config.toml
d_model = 256
n_experts = 80
d_shared_expert = 0
activation = "tanh_gelu"
balance_bias = false
n_head = 3
norm_eps = 1e-05
rope_fraction = 1.0
tie_embeddings = false
parallel_block = true
init_std_down = 0.0
beta1 = 0.95
schedule = "wsd"
decay_fraction = 1.0
train_tokens = 405600000
Below are experts of layer 4 (counted from 0) of a mixture-of-experts language model. Rows are named router (the router's row for the expert), up (a neuron's input weights, with its number) and show model dimensions 0-255. Each number is 500 + 50 x the weight over its row's rms, rounded and kept within 0 to 999. Numbers have three digits each.
Before each expert's rows: a language model's description of what the expert responds to. This comes from a sample of Wikipedia text that the model never trained on.

# expert 18
Apostrophes in Men's and I'm, quote marks, dashes, and mid-sentence function words like the, for, on, often in sports tables.
router:470423418475554449590443562522508528501483455527472445451531560449434534496521451443422461564546436435421515551436578503418437506519424429441506429466472498578472418505448495575492562489540422534557503461423418545489466466448527491508549529518497537569463549584505566464518545497489503426483426530504482443563567496566438483501557530431563457437561583472543494577513430526524406489487548421510512477478467526498549545481514491591576428553472481411564558543490546419452437556491584475428429476573419524583425523494551488431487418549517475481440413420587448531559484479554475438543500537449525453451479579474468479432484448577443483491456563471434522551553471442564584521455522461417541546513560475496497471488446408555533533558518433466537494409557415501431546480498577
up1:564459560497484536477528575412537453466549445460514499627434509508487431434482480406576561480482494509527525450487426438492549606437416479494496537478396559576501534483609497527549528465480512447491487507522416556474564496501439443466545499465604430516571512517461472627488579468501511447547531541483469384585459501589523519484398418488507501499453601486465462456505485412510534453492434491512439490490406410489467465460537511475485390555490619526531481467544501501522571501493498441487556454519582465477512535497592341476455519533431555551495613598442425452535422481513503480559464495454480550562517540476501534477531493438476454482453547579503530427447491488492505441534478457520579469439515556534470569462559591480518405490519565514521523533510529360480485490546512
up2:562453549379475530466458486499601512440534546539587560534474510553436470491456454531479478523449454495510449463482496439429514520549515516526556447560494479496399444536500445529577446575565477533541426549503476522411453435502579486501571513432509527484515424475601455525518534392488509568545498508502409464543445490468512440504464580486416541511483569424469457447395453510495538544504447462596465490555556505448514464553508532440530490418454506504552561498528428525520624461389475525527427458456445485567491509384529439545593525479546484580592468590607556599477380455427431436571489407523482460522487534412456508509460408411517585527468512454478546457479515511556563499550520508462476535518469468472534490490509543532508427621517573545472545541572498490500502577523470
up3:454502435447525498507491451415482501462560573518576510568523404571390488429535587467482492576505404519497518483513471467395485624447509420529506553596416477441505565534492481474512496579470485571600483491551445381463516491531441486553533522527550505496506575428493454432455546545510514475475629474530506557515544405506500522492512467512534581488477553490545498456621419490485486409460510598520504480500527547545519477534439539441389476483454442487495518543560439470466616490549445454596505524478555502490521493487578493549542478486466445526530454495464529501487579479653503522496439455543521468469538477461533478502484578514466518520530466459565480470507533677507515477572470467553573511475500522555502485473640452481511527511524472483499466524444413646481425416484574
up4:392392527517489578486470503571567536463448573444465632547520441540480525495544506499505540564505531424486463501609438470462533446501572593434530535454533430566558535477521485447596473487452484463373476525492485521432426353505397510556534526485546433574442451462554547475507541443478531565501551497513446518491482564543557505533406517483452529491462535478505479448477474497508511516460531537569497526483403482601409549519518562436479470533442493493487486456517480540523471535519447499454451574509481459455430491494515578590463550524438591468484507617473540524561495478513395400548467492469497486476539440458586480485459465422458558440521436612440515528430509527555541556581682538551525538451497558534490431498534513498561549533468514473474479578441488513501550402546477
up5:478586537537506439463491473548499467433521474587455525485545529528500497452523545440543581451504538506656535500431548411402431489473551485528542556587530544534532545595534473431461442452460494550520503509571584569485525470521452455428514492433473492491479546483561428554463478549464574450519492477514453601481530498587505559465543445504503420543578538560456492433475459437534590485585490469533469481558472491508456509570497490400565532496489575513517430543496478544464519438526553498558532454524538471471531613494410536587455491517516436554435515577514472411455492513381516505557453498557529527449585547494537535628526502520634508492476401524487513401405546460522492464553463577533501500505434398474454481475544475432457603481535514410416602460532421451482486525550460
up6:531476557509460453520537550464492536511520443500556510507478555459511577577496456466579437448537497530483420465471483480534448506450510548500551536545515447525559476470463466572582567536482392450460490544470488438431513460474500515483468450474532540429543566440431418411435519545410538458553559519441471523484421499487532487495479413532450590514525596475440438478587504538546488507522470545546496478456561540513530437389484515484545512599553491423495568520555520466476556432455507555499503510445522521506595551579496448537503524646461450624432400581546546532495459481382530552541522469464530461522536440517423495584661565478553544521491454521543473455529391600401411493464533419502460544550414478516486410427561520561462535471511521437459508471552507579543511434470530

# expert 1
Words and word endings in proper names of places, teams and institutions, such as United States, Kansas City Royals, University.
router:518534486553398597567476534500596543400495473567562455493481479416440473422521504474453523531534518451404495510544451478433556441444450499407543448443471507571607464475512507552421508439555454523452483357483463496520532524536464463512500536461539541528414596531540525570534538462520477449510477523488462440521404483532451518540493491383474429599519387460513558550467497511547436546510493471615508492489438408455471460422449490500529448546548507478496530552513540425456509516404566519517551488560480545474427637548516486445506455496556497447442480457506449519528549538590583418528471529493540440468576570429483508472505429497557506505513548556436512564537566495610516354540519520516468550445523498439554534536620495509528488487436532524504533481428459569421548488545563
up0:436533467571541472410493499496458476490548478476512443525467560520512435471459572465482480450482469532499505511532505408542462509471601664513572420518474451474481507494437464443497495605612542481489560413514498490510483547534479572614398489452471529409546526490493493402514404479560603506542450592553503448491496513602447408507493521455526510507436473515450539454512461572427423625570552545514445451415456535500507461475533489545555474549475525438467412468531437493475572416477495521487518591451548492498519539526516460569396467532532555496489506499541478511563539426557535444507540565465472470512507583474520554505418493586466629455435443508502492395482447437500425499512526401609520424416574430466538505537560548459554450586504446558512499532465555479510507506465476
up1:571423565484453490548465453414540454514489496469482539464456464515572477521435538504596566499571581517478475569498424570554424581527537554488481479472593603597483474465522528389499420525522482535526559550477569449448471429413465458455438487567525523451518409569529500497470433524496485481504565480551496465494508468467459500514553492507570484580531530488513488522513502411578512488476430430516527541441406463501561502519448484516483507517587537468451490458498546507443440495578500556499536414434547526466553482429480518623485504522529506586435507419465564473466471271503503481587527581461562504503438569550446456415608553522404496419506547552484507579535457461452509507463451445518476557521425544536444469595471515504558515481566481565550609544531475496495440533560483
up2:473436497494544568383443527458489491496452609501472464463419415533386460472388538532506551479547489438435523542504495550468425507464560438534664518498432422473513473433521531503518468584547477483509447495457482482499492416500551509559477457404586531429541543536579496615442481563520486514566469491540545503469533479478569515479514544421529444443469566494503544492408466530496412565549472525538450581464441478493555507548526457390569487522545476532466438557451527535481562550546562494501525514488452538485554450479463478500545398556527537429482574500420495527526443577541583449580576442556517391525569465460506454352547492431448507546495490588468553548533480514532587447513556483514449540509522548579531452518492430563504584397475494479479592507531556443514558490484524
up3:478428529601428541500521460490448589560442498544537478493542523495538516576482581500547526483435598423595503555562464500389607446441471481602450577486496449493478458511525520544468502431488421564492434492525449492463494511510487555545590572545456499409558491450579504500482532522497511509501477445506504551460515455521510461593524563468532532586537365447489467516501456538528493412463512519524522499562518421475517526532481573562441513525397492518522495462483397454562477397522501492504478440537455573500427442443547489578517521593536408506546515462534541488610469440518557522428513464446478571503540611417634482484444424420575502522421471471557541451454601545503429493508470451521553450534438453567522551436449479501598478469593451428492464508482571511443526442503527
up4:439491509459509415522429526502482482492526503500476521566547527566542508512534490460511468463564505401383534567498446538535500457428457501511424549553590487535397538548515535477512523468357500477505510434664532551412489429514539421434508386404559521545532482466464468552498463458423568513446372519515438548464549490465542473480521491485523514503461502600509561501506477459641478526507502584433503427479512475479502521506416492527453533503533561532549506402462433499526464547546475529445602499494482457471520501468420485437461503535438565573504437485487503544498521515480545574571497556524461557512608480492407439541495524475555533500559496454573510581503517551529560442477583523496394506488441534453483554427535506432503507505548426545667504418430543533469401399507484
up5:510475495533591613495494494495581556433512591439603535427525538519510546375493540432474499444523512537515410561493533586416542602549482491419388480516519477440523499432514482574444425460528512507509494486456537462420455499455503451517475479408500612566583424487527548565564489529455499451547534365480495409496533450491535556438459511497557552474456445540491489512491484554570540416574384575488490483554478483501551564532511487548509411417485480506538524458478552437568568541475429544533440548437507527519449504518444585420546554458505490493452547472469565513409487430464476583545467466517516423516530523504435529474567559514432504540478595510497461486445440493474447599482462567599492549457576470489511560437422547486553593547563567494502523569493574506484535480567536

# expert 38
Common concrete nouns and their final pieces, such as button, ritual, grey, maid, design, guitar, engine, building, often after "the" or "a".
router:505438444581600447555449553514448531524485481537514411452532535457448509552546420440395451586561437454443527559432533472468433513529492461479431383457428521550460441500435465561476548532572478511522485462443430543494522455516479488468499524585564535541459479562530566420480526532476438420502402586542422516575535553573447548530542498415596470422543558496561472579493446547510451538473471433496526472455490550518571522482576490555539449597472464419561557553484539437452417544464567489423467486557435556512426469472505539443468409534494505451443448436598466470511460409512560463515520557477520413412511566524445505449434490571454533501488525493457547573559427425562553549465505459438518533538562471409527453488476423501551504526508421447506487424529443545432524516521533
up0:450478588406492427506425462562514618372531503424442483479437481541553468522368524494522554513492495544509555517547389501449565534489529610498480502447454508449386576512531518478464520516525525516410513473565464490526527457491507443523522499506522498448520463509533563477592505351577445480588553508513411538549511473480572531490496520511451538550540574494489484548560555492417554457544388496579525364548611560409459496591488587470399493571554504533480376453543424565514446476386497578518533486535452537508564475526523376477552500527469488525554463434474491596507563455488504593525552520567517516550488498502515496448527588514498484525564507544450567512490560440457500565508556497563485451490487497499609495437518512418501463526502503490502528466500466507472442525501537
up1:440429499571512537493598404530513503492555528458550489544518444481402428510468472465492525440476575605502495509476513581534594488533531551459539411480588531515485400485487494512502440520515537466465583478513521492491512488526546532482508503493334463527470497421544511508485505614489436547474480426473423382572503557427553508520415544507480514526496454561521384458472607608446526484544491475526526600567562468608539443545525506538493467449542415514460528474526410550517423487530546479550545560491535461555554428512549544373510542470489481537505506567529598406443524523448481569513485398464585477476409536476472522506447545357481495534520430441513569511512553525479520499406543492564448524512546580515461505488462474504449470508494535418448517536543520449555519492636488
up2:557599410464656497563520452476440478482473566492607444502495509504480520551531521524413497547483426459496500442482458525469524440586461499412471415484396574596523599474478500469546381503573505365483480510516438466536534512572484560461540494444492428359493428505489474522481508592443479507538536512601430493425516578475519486450535558519521511491437490550446492405500451519513468470514588500465462445463530503437529522481504462502456444490503531480408584535526526579508561457481410457479519457450606507560553455462527470433548511630592433510457456536552505442526396516546582541498500459483526473504479501428373463563468516499533509501500457489478593469486380471484455503527532468542445470490537462495564501552512559473510487461461630459538515495511579507521495540404496
up3:453583510571506547438449618631498502536580447483567433512411476474431498452522381446523493447490420505438447463558486408512477388506451506535513402386434530485485531545610492600495518517528530544417521466514546448512561434503455433507480573470479556446542455561489486533453447500537465538362483540524468509462448491446554384483508513649427594474540508461507437476543559388474504481501476459502470564525503494490455466426510530396483495509465493500546560501479481500435580445467474481582564599530508535476538506441530522522499434501571519482462526547538429550532518495418521537453482540502497507513524447436510528449533563501577545521537468452511509464555503527531518491450518523491445544454605566428424446577542454525536463533529510455563617427606468531558493483468558
up4:566528435438422461411458544526489594470465461520605486469466434556604472523454430503569534519449565507561583449488560476467596426548535370511501545454542474530500423546436456412443471419481482516562509516510370590529478507477520494482406387484427457439489467510531403440548505417516470447501535551491536479553554523494543431574491492537557532539579447528469480578492598471459501519529400430503437572428418491536422465575485576568422530505506566508559520511485421502526546560584522450460589571529562541438523441492483510584524580519516450495497491530501571507457581558521482512448535574509416596487471544430526501527473466467444538524473467594418503531413533453533434582521519484489490546499456538482560497489468550435548472467505454540493533519435451471551549479520487
up5:570519457567441459460591503522426505416486635428498558503429507477450475482592444367449418542529475427612496552468482441566520441523524504542469575564448425374529564498562516534532537535430483571511507593458451477556470473478444509482515581596542534453593490515429420437509516580540466495515617555475520514471465502458488561515528460500495499423458456481514431473499546456478564500405477526491480536527507514494490513400498490426620513474467442539428517586535456515594561483481453507404545542527528508552431408517537496532569493514549541543617465433482575557494489478500425562367521451547485508559460534454469487559501448460430526527492546458520558468472388480500465459499538446472524541532518453494389537545528494439497445517550503463502511465504541536476390539458461

# expert 6
Final head nouns of institution, competition and organization names, such as University, College, World Cup, School, Church, Championship.
router:525445425481508396548424541564471518459426463587483456455507553439527570518550435416468490556501475497472562563423545473470465440435391452435395516433429553541541479495440529550424566457503462449577536479411447567444495521499508496430478494565556502568420466575469545477530567519509459473422444542489449470509467543592437519572588520435591461467540541550486488544520456532509464487489531423475529511494439554467509521449485493579587456469439496469564534570574564464406450565446567431440493435576512561491461476549513502437516452540554482394472443443571509518565575427505461439526575558468490538401457549541575516470519426575474481475431553489463455518554445424573528479454475575433524550469514499520494467466471435467528498570488446449443516404569438522425505563535519
up1:538486438490528421559510448494451466483534504444465519493524440449515517581534448456555528426358536568504499525508448466510513475456400474537478552505443530540513507573439425440570535557482387442472517484560524480581463461616454537433499509544441469567453552432558577543414603467517540549572637657523556463520522536428508425498431464512514454514421535507433517460510545556567459571557498519456444498486522421496516550467551573468552595491520546518456400498478422505505477533402479437510581553515456609440492494542490512576417516435474343519551493472620518486548547553514555435456473507527527491464458469471460531512488580415517521451527522391491474565522454520497499471486568504492587523523415518479505464540573509443566513496505488481497494466492559518545447449470463
up2:524555545513501409483494557444505469508514470440439573434508447472471483481470408516483413583456539507527485503513471538444491519435542549477538559527577545573556498348482461439495474502536491489497520509487498502503487514453401533509499624523638469456450442480527496535469600530543430543497598490554461610440446455437453484443489523475501485488546477495481509517509530540563601478481460537469570453586535488487454539498481525453537516551384467509515459505560422490510528484555501489543467546520512502568507480470429500489595499524528528515590465492564465536466482614492427548559562597636504449506508394566506515502496656471474511490509435463551429615461481618507458564454485433517335513514495445423601453490423556512501416482568467505465556483505428501503457527511550
up3:501483489424446521515481504525505490537490470454516560464527446475439471489492548461524492508462536472517501560501471450546534511514515546514526449620459466626482504483559505504463483449431538531557492519529470507479407508542527566433532480523473513473566543436555535566609477523560588507475544492537506477484457440522510541432505540480520486485424535507404475428486411586463482546456458498529529569546407395544555532504518531427523526452452495576466507517421436491484436446603478430498476416442524572472467391488541470485535494461529477534574497497529481449603495486525604447521554538550346597497530499505539495447470510505490545510500465496414462476616410574455442471488386489448532448529375454614437472422517345504464476410600592454529573584548552507552494555496567
up4:632542561547428541515511471501483488516458548503519497438438503566471574423445554551503535391502519486374486580544549436428461442390497509473488555435513567483441503482487477431418420468421532407474547596470425477521518511513416512577407501505416432498390455520495454486578443509397506500511531460540484498482554493547581558409501571470540524526501483456603478467501531387511534592479474518502476407457558480515527443563557486490477470501446491514509473449549482467543537435553486570456551528515571446419479521524413447580497523464439530518527550488505446497495480455568547539508478461592524491504564537541430498498473587456506502530493578499582422419558570448501531508498510486451498593478513469513531527532417556472572511553520503364594596522556480535477388540541468
up5:507519502462565608456502525593541574525438474522482521537408507556405491480437573413528547444439490440600430463520386481514532481547564448503477531557586441589482498538534496442542451419600433505502453560571554419458386484442579562464448533455513498476499455483571514518545540463580507506427460490516473468314565486484538476529407529493471538533408491461450489498529550511533486552504506553500598556514491510509473490471551506449446411496520479474546555562501462537501496480561463462508521448454543476441476503503490483531485469501492540446504534465505582466496449471490477535533513455409458598488553472433511474571460531388501516537495554490523513626432481622477525409541537481530501443448565437582566482540497441509544569532484606475463582511545636471526523600492459
up6:500559507584480485541514537555495523455482519471486507518479532502585553458490599566522496505516520457520454355490445486431483510605556471573462481501478540436513436495563391436413568520481503401505458554560414498583540566494479507598447491487539474458562493459513495304446464509528568539538454578525553515461439595542486499481652442575442516545474479431487511429414460502590520499424471458517485499470561544485530487520520509420484532484491506386459405474500398442528506586498371453455518517461537438460508442502558466557555587507520531535533508596466479433453485495498475495462530530502417485538476499436490568461413578452544466486516569536600455516496475554462602448456498621492494485480522559471546513469511454544417545479476492544463492505543456466451498561555517

# expert 40
Colons after infobox labels, table pipes between text cells, semicolons and dashes in lists, and list words like including, by.
router:400505448560497535521469552472524430573424500452458544464505553448488494480578515530430528488532479467481440573523539492563489535560470512454473516511540449400391434586441596574431555523542462580566415533497426495496544438481566483453481514454560534623448463518367516459457485519478473508464444558558570451555433568442465545554551572452451543571489525519521534558483440444515470430468533440532563543419537564397431493517504469552503460475484455488480557462479520460476450481534572561496498489592409473510453410526619496498537497556539570444485482523510517514492559437579429493494438489471580582483476537491520486380523567463475560467486587534498439611522405459482447476468412550484507546453567588498505497488517524476555578449450543537554608486481480435434462539487569
up1:527491597455436469497552519518481453492487511544456502466482428421481449509557500470449426540465568573473376537460525440519470479574440508463404444456498528424462572548487465491580446561554533539470492517445492546601562475465486524522503512436579571583545456543433465478402504452534636560437434525464469484510529447498469506445598437582494451561485512465401449473546493479462513608497595590477470495467500509557435604618499489433467455552514499495524463490568499446472523538489501508508517511555500490544534466411438617513456553482465528515534544508386478528434447547493489483423550393444499464465423484429448491567556496579466441446509489554507379447532511434512465497489506519409506481633509527423463597533509450583493463448521574550562426483448501484445537484507483
up2:495484572521484465441485563505384422467506490558396521502504553443498459590539563605466551451508553557521491577487536574516468438495493396509442488550557392439534461451522481554526463488437533543535482447552550522492480467480559630475500560496519515467500443500477494466536475526517391440515541514469485429509560498517593492539478491514469418424532507506578522582517548536575609452504424550356550529555572516548525486482529564436532463468492593487567500469479393466509463519444507471485561518635470542431468454522532509551485509486549488579532581499386521479462558436507433495550445426508382500549454485490540462471442476479528603500377536580591484470535447506454462502509558462605512479473503535502524461546395508491505536435519454507462622565482494511581500525456556
up3:450471436464477517424529573466566445529514519452394510543522615491513455487528513492588483493479542484488546492476474500460538532461513494493485422477434480500480533468467537493587520519516573567473485511468521550472580478615456490429377460495472470555574547589510527505499548532509541481460524389653512495586455489444473449512408472462514419576499469443484508491480512544514688398512446493439462458454504500467509440471427546563422502447505551479452503523507536614559530524445530530550471490438463492357596518628558523412554511505553485562580486485495500525451458542493492470537448491517510452533490524487477582523525502576578541542510443521549530502455493428489542444584531521517434492413437562488522490546465542530511566476446368509605507510346449517539463488530503
up4:460538555637406536428550438587523569540506507552458497537526472551458460542515501510476400579475448488493459506517443472476614478499473500434609526462436400501436595414417571537465495496492527556422520498516492499553491465491468552538543518454560478575503513477606491534453378535454489483579413413556423449476505571472471451490547477575525459515503499583573480474472619530506495550480560468532486438548535548436469431437475498522541441415520490482448449577585525553501441487541475485504579546474593508477426471420470438529425458415499534536509505524513458459467424496554606428439516522526509462523519412491610456484482538445547488472537471519475549481524554449522544542531507560572530647469493595501452453493574486535449616517483530447510507454488450569536522475510432
up5:614506592477503548484477584526486502565533457523506562546469538461464545561531473477566589475558550522465544420467564543571409427558540570560439490525491454504570446445490464535449458577524519488486542457493448467418563480544524482523441484578479496485463463558544472488437473556505474514466535404453651522449452467404523514516600556476451433491516580537464430521542565366496645484526515463532491486457533533480512457561523504530433500479506473431583498480516461547478454437532492432469446456512498536551511556578485439520526381544475524471456471482553629531416611468521552446555439594488519448503478493553448482575429546486503584573470546538518505448486581520406430509519497492506441429576388488469519466541495522504518473463442473526538629479500468448563428560475517
up6:547514458467433483504580524532369463518440493583448487584424516455515510499438429445494535582463515530422553439469516479505453416481557516478437517508538539561501512507378425511553472473476431623464514396492551463477545493486484512489472501500479466612575520470442533463523482487558503546494459589534527495468523560575506498564553407506408478464442428536445532523591531519509464567550496440502509552506606553511494430467608479528474440507507456553552502495518562522494468493452460406510442471532519535499502497545604531543459489589464548482538481474494556435472436485546666513567582482445464455505411413558509556500511473477438472547538592552543433525581531553531534527460448434425382501479491413434479469425581481621506511563526414421450535523546488518518471558547479

# expert 37
Digits, slashes, hyphens and symbols in lists, codes, URLs and math, such as numbered items 1., N/A, third-party.
router:521422487421476462561485558560512479510461508489584531495406520462442518455500540517423604490564545449501537470524515539539463508423516475483458584506568443463377442567467501564484575496490474456607469508433443524434462525397539583536515467583509503535454508567494540501486462506501495529512438470511433477548431560429470521580538536420510487524495554546426503563480527547576444492439508456518451535437463495568581550554566508540474518384509554472541520523459578428518464528587527518375469487584448548534469451456526530461521441567473419467399443463496604489448494506507464495532506544439529570431439557473360553467443533518394448512429551474506447546575435487445552390466557465511575573557480427469531510472401474499531561522503443428526532519554458543492404532558545
up1:474533544474539474474565495502534499484526501482505516602424437577493537502427495507528470351466441483597556534559588540526514464481569524520503423546545470499421570535537546465451493513571455570518567552448447558410402505416517520512481425499518506453453523436497510540487447563509487610468448556435475528465563422516485571431496444530493394553554472495495574576537442503532469495476496581461535595443438477548539466504485472421499471516561528499439514521435521543421348462453498435471598461425512514501475450509480600532552499495483488445489518581440519555488521498525435485575452546430457487542474423497526508450480553468531560424361509472432455510530500558426554508542525584438436499554520426557500552471418442517550527438577522398574499559486430555430429522445447
up2:478536500490396373529447513542463555487462514516444595548497513559600493463465483529577464506564447497502467407502548587547437459462515412505528394544510583428469559443475438396531518541490552472440563454464467546474484571523576459473446448475512502447395576587478512417510502432505548505462557458540575417494513488514487433444576501491548542487447465585499495546486503410532459449495527598459498453532477431454535544497514466572588486413587570470486484599539526478372580522537463522484460524414480543512564597479525417485498494499451467435561419603480474504479502506623502469517536542512525469458526498497516453517547448547470528497525509500557411534539369430537496509535480579487492397413575538515544481442421492532436490576551478463504457471546566459537505469556459
up3:425535527496498481517519538502535382454502502550446406562539456478529454548491512496479418462493550480486464492546465527507457433473544533558494423437499541445531444502447544481565539497488511457382535501490494535536572429513465574500490486486501395441517512508491440431479383458530407417413551518556500480502474546408480490414551466600515435476482548428507509479438440605455506539455508592497492583521574529460482401496428574508512568484518427481561547549509500516488404463552578635544571562462526434531559588548557407510527566447494442475550453490515477480485548438526557572535518447456528439428461464478473586532459557529575508574501544467526601544593468400500632555489559551539495536417501501442533530475471510473451456522546542556564499372479480477548542569504525
up4:493580512463490493416503518478539438508539514526452586474469459517540468461397517582504524570566479552471537443545437489542531417458513471406513437479453541516426507526544525499599575532497538438519451515474577471448478589506558482469501570434502558489480445492524584446540443493565466483403526594545482442535410524554504579500578452516493435534492656483438609417468543542475530453440451544453567519480554524521557568390519578441477484503408529513528494522474556559403578592523476488512460538497373512579432531500604443511450568473565536575461461514502493501501479626513458466463433432490518455512478539573519550464483549581525475520556448530498449437436473523507544559461490485523520409419419588498504496455424429516471491470480514430452512572530468513474495538583586
up5:520512588550416516496537512402452541426498460556452480487547478528446550428513483541595419487465504501458498537407522441608466466485529446538598567497582574465553524554527521490451469467459455434459512451514580474463431398523415464453472489486542527559367553478476590525466435467531479502520468418456533552493382518520479559484535604472451514527501442532460431498496524442557580499513485480496600562503539503542566545479561455410456548544467518494537468477548433482430525539474563526464445508543592495589485376553447566505558478484413463426503483559507488475460492403574502478484522560558495512526568433536403452530568462527592446526559563517534530561455535474465497475506451514400607587453535568524526532549549476530435524532560457530507487494406540434405513510573550
up6:491481485489490502368604532437484513516556672577529448566473471471440552479512523522513448479499543520567540473508526509505590508552516550461458490450487407527475480479528456555482471464455450398566493478578404535535456473471506489536516526457598537506455479516481543557446449473575421553528552506500532523519480492604505518541444481415477508469496464513492418596600559515466493557555498590410571458502513458555550565456609537481426496498413590485457485469563485446584434584537517542565431558534490527496499534479434489445526452510469504418475562483506572605519469451512492421491490441457564394499544416514475473396580516487371534514517379495590599536407522507485502536557537480557483455474519550476502489544484576457580398541496512447510479448530557513464482471450457

# expert 56
Suffix pieces finishing adjectives and spelled numbers, such as -ral in neutral, -wo in twenty-two, -ged, plus words like many, political, popular.
router:490479454575548442546408554540530546472460440545465391472571548445482560519524452480459514476555462499437492521407532438432473462508434454454430444450424513500467439466428553554439540457532442419527527461399446467496480475424565503452555550537523602552435465562488583528552490469489457427452471513490547493548571577531442531544498501433590439455582569480468542554505480506527427495479531459587469501554447470468517499462568425584589429528486509462569551528546523430423408597497579533428483496580435519534449529529553509416472480546532497432410453426560471476549481453507488451476532578469494492529443573511509482435544423568447530498523567473402532539551484452581561514403449427457546554490566453489401476475491464516489492556469419451545449434565442511418505466529558
up0:475470481461595554552469511573582471433503495458501443493495486413552529599539533567539503425525612546569494530516528480470552508453400474470485552541459482541487535534512570616502598543464506530375439495501494475464506465491547512566612515548466427460491475488504440429471484437537584532571481391589584524471492529508556451453491417529522541437511526497488442466515545477599550520474443559559399470484486423488478545496537482453541431521540473491483475597382465529478490512611574424479512487478524569557495555529484484475485550539574461505519550503447518483465524408544460521562415534394516504532519481510456440550513525497580533518515535468538475592484383476456504470547462504475522590516382386558507544438486462512455571447490551537574504428389452446496489450416399
up1:508442467480469586451469569539530443442412497463437547492486474517493590458547441535572523439377562459507462444572448492435451456538487546447582513573505488444497486532498540481400529517512511439502458485494477517565516445478530428415497494615395428582545510440531498500470505514483538483503582542459551475524422512506504538461567532529412497599412505505487566482439451501456559539515519432477580541492498571479485432564462471412456472511450542529441526541541478597571534513490447514502507376554550560406605513512507465519433528463515587515382388535490560575414545491436440478453500519514484532466515571479574497559585415501584494453508549430440500590581491485404592575493470498514488457487435480558426513423550550474476464447473510466519413534545494564472447572502457
up2:457566533424503462495501455553569574493494541487458456504563440430537437514502502465510490441530438569575521403442447472554504465524602527535434482484482560477426380430546529418474505457471499446424501548451483521580484485463562593568437586546497486487499409488474472543561531446458525518533532529518476458470492494582486461521369545507485552617456515428516568404540440483462477556500529556441456458553480386558391391545494479524480636431491465400546492433494412568522442567565495489534525466518547547505543580523575489479568456522459561549494577523511553444488524497547539608493527461462525520550484491471474590449600547495466533491574408422432494565511510542607484493562440428536531443440491481512436502473470538510517472515593489457561512530498522502556557505424499
up3:524534571533473438539558549454516554598475416498537552446509544514495512505404475411472535495493502534504542515585359483468531497449470627469526397503457573485462486491519470426478559503562499480472566543510580472525541545438475476480506505490504452499463545472513467472554489447450486441452483649458436543486597558440549502496462529494488556463515459545466546408525602450554522407496508535434462491489563546533560478537454535425455595469447573543460615486457479491465453536551360585539524562437515478488441565509496567615446442462443533511571479463491559563551552450465544526470524387554502517546494441475480514500456543464569530581434436432460540553505505506450441537479575422603561563494410431525473492365550490475592456491554490499530461465486445508489552492508532
up4:489536551477488507513544548613529451547589467511460492519440465519440463500492539507533472463586460477485493538566409579526527525423569538463502511535478488483479470468562430547562459511383534533534472492431561440494431539527432527511464502502461508536456499485474548479548514499559499513566419557474568541435581508621448535536542439508447510494545462562524518486580430557459518500486416507529556513449542535550474498583532417423470452512505492432533464467511530503570424491426502440505497480581408498421612572537410509482490501410423553453493578549412558412496451545510491443472587445509504581348517465485505525576406560399535513457624457530494466459471490540479498532449576380480357523464506502498589536579600534506510547571464493494481422543512453485444520456474475
up5:594445475466472442434500469542555489433502554503455455486469461442472490496553459429493504462546492492538481519492563527396456434509596489516507498467487448529435514586519503486451429420493468442488534560594442538580494463429457468438607479516503552517487446465492425573607508448601583536515561566513501486567468432488569376471486500522366497490509573539586530456513481484466499464523531493527465491555449540569364449543559542460411622463475511515522485529513467567424473509515560508502528483511563481559479430460512484535542530429502413567461524461478456454464490568534585489592514486580488535518537489484510525530489535475488437565483478544506523613459489536454567560612413421490450519485402450465459510505520458476557558335602512506520453423494525480505441432401439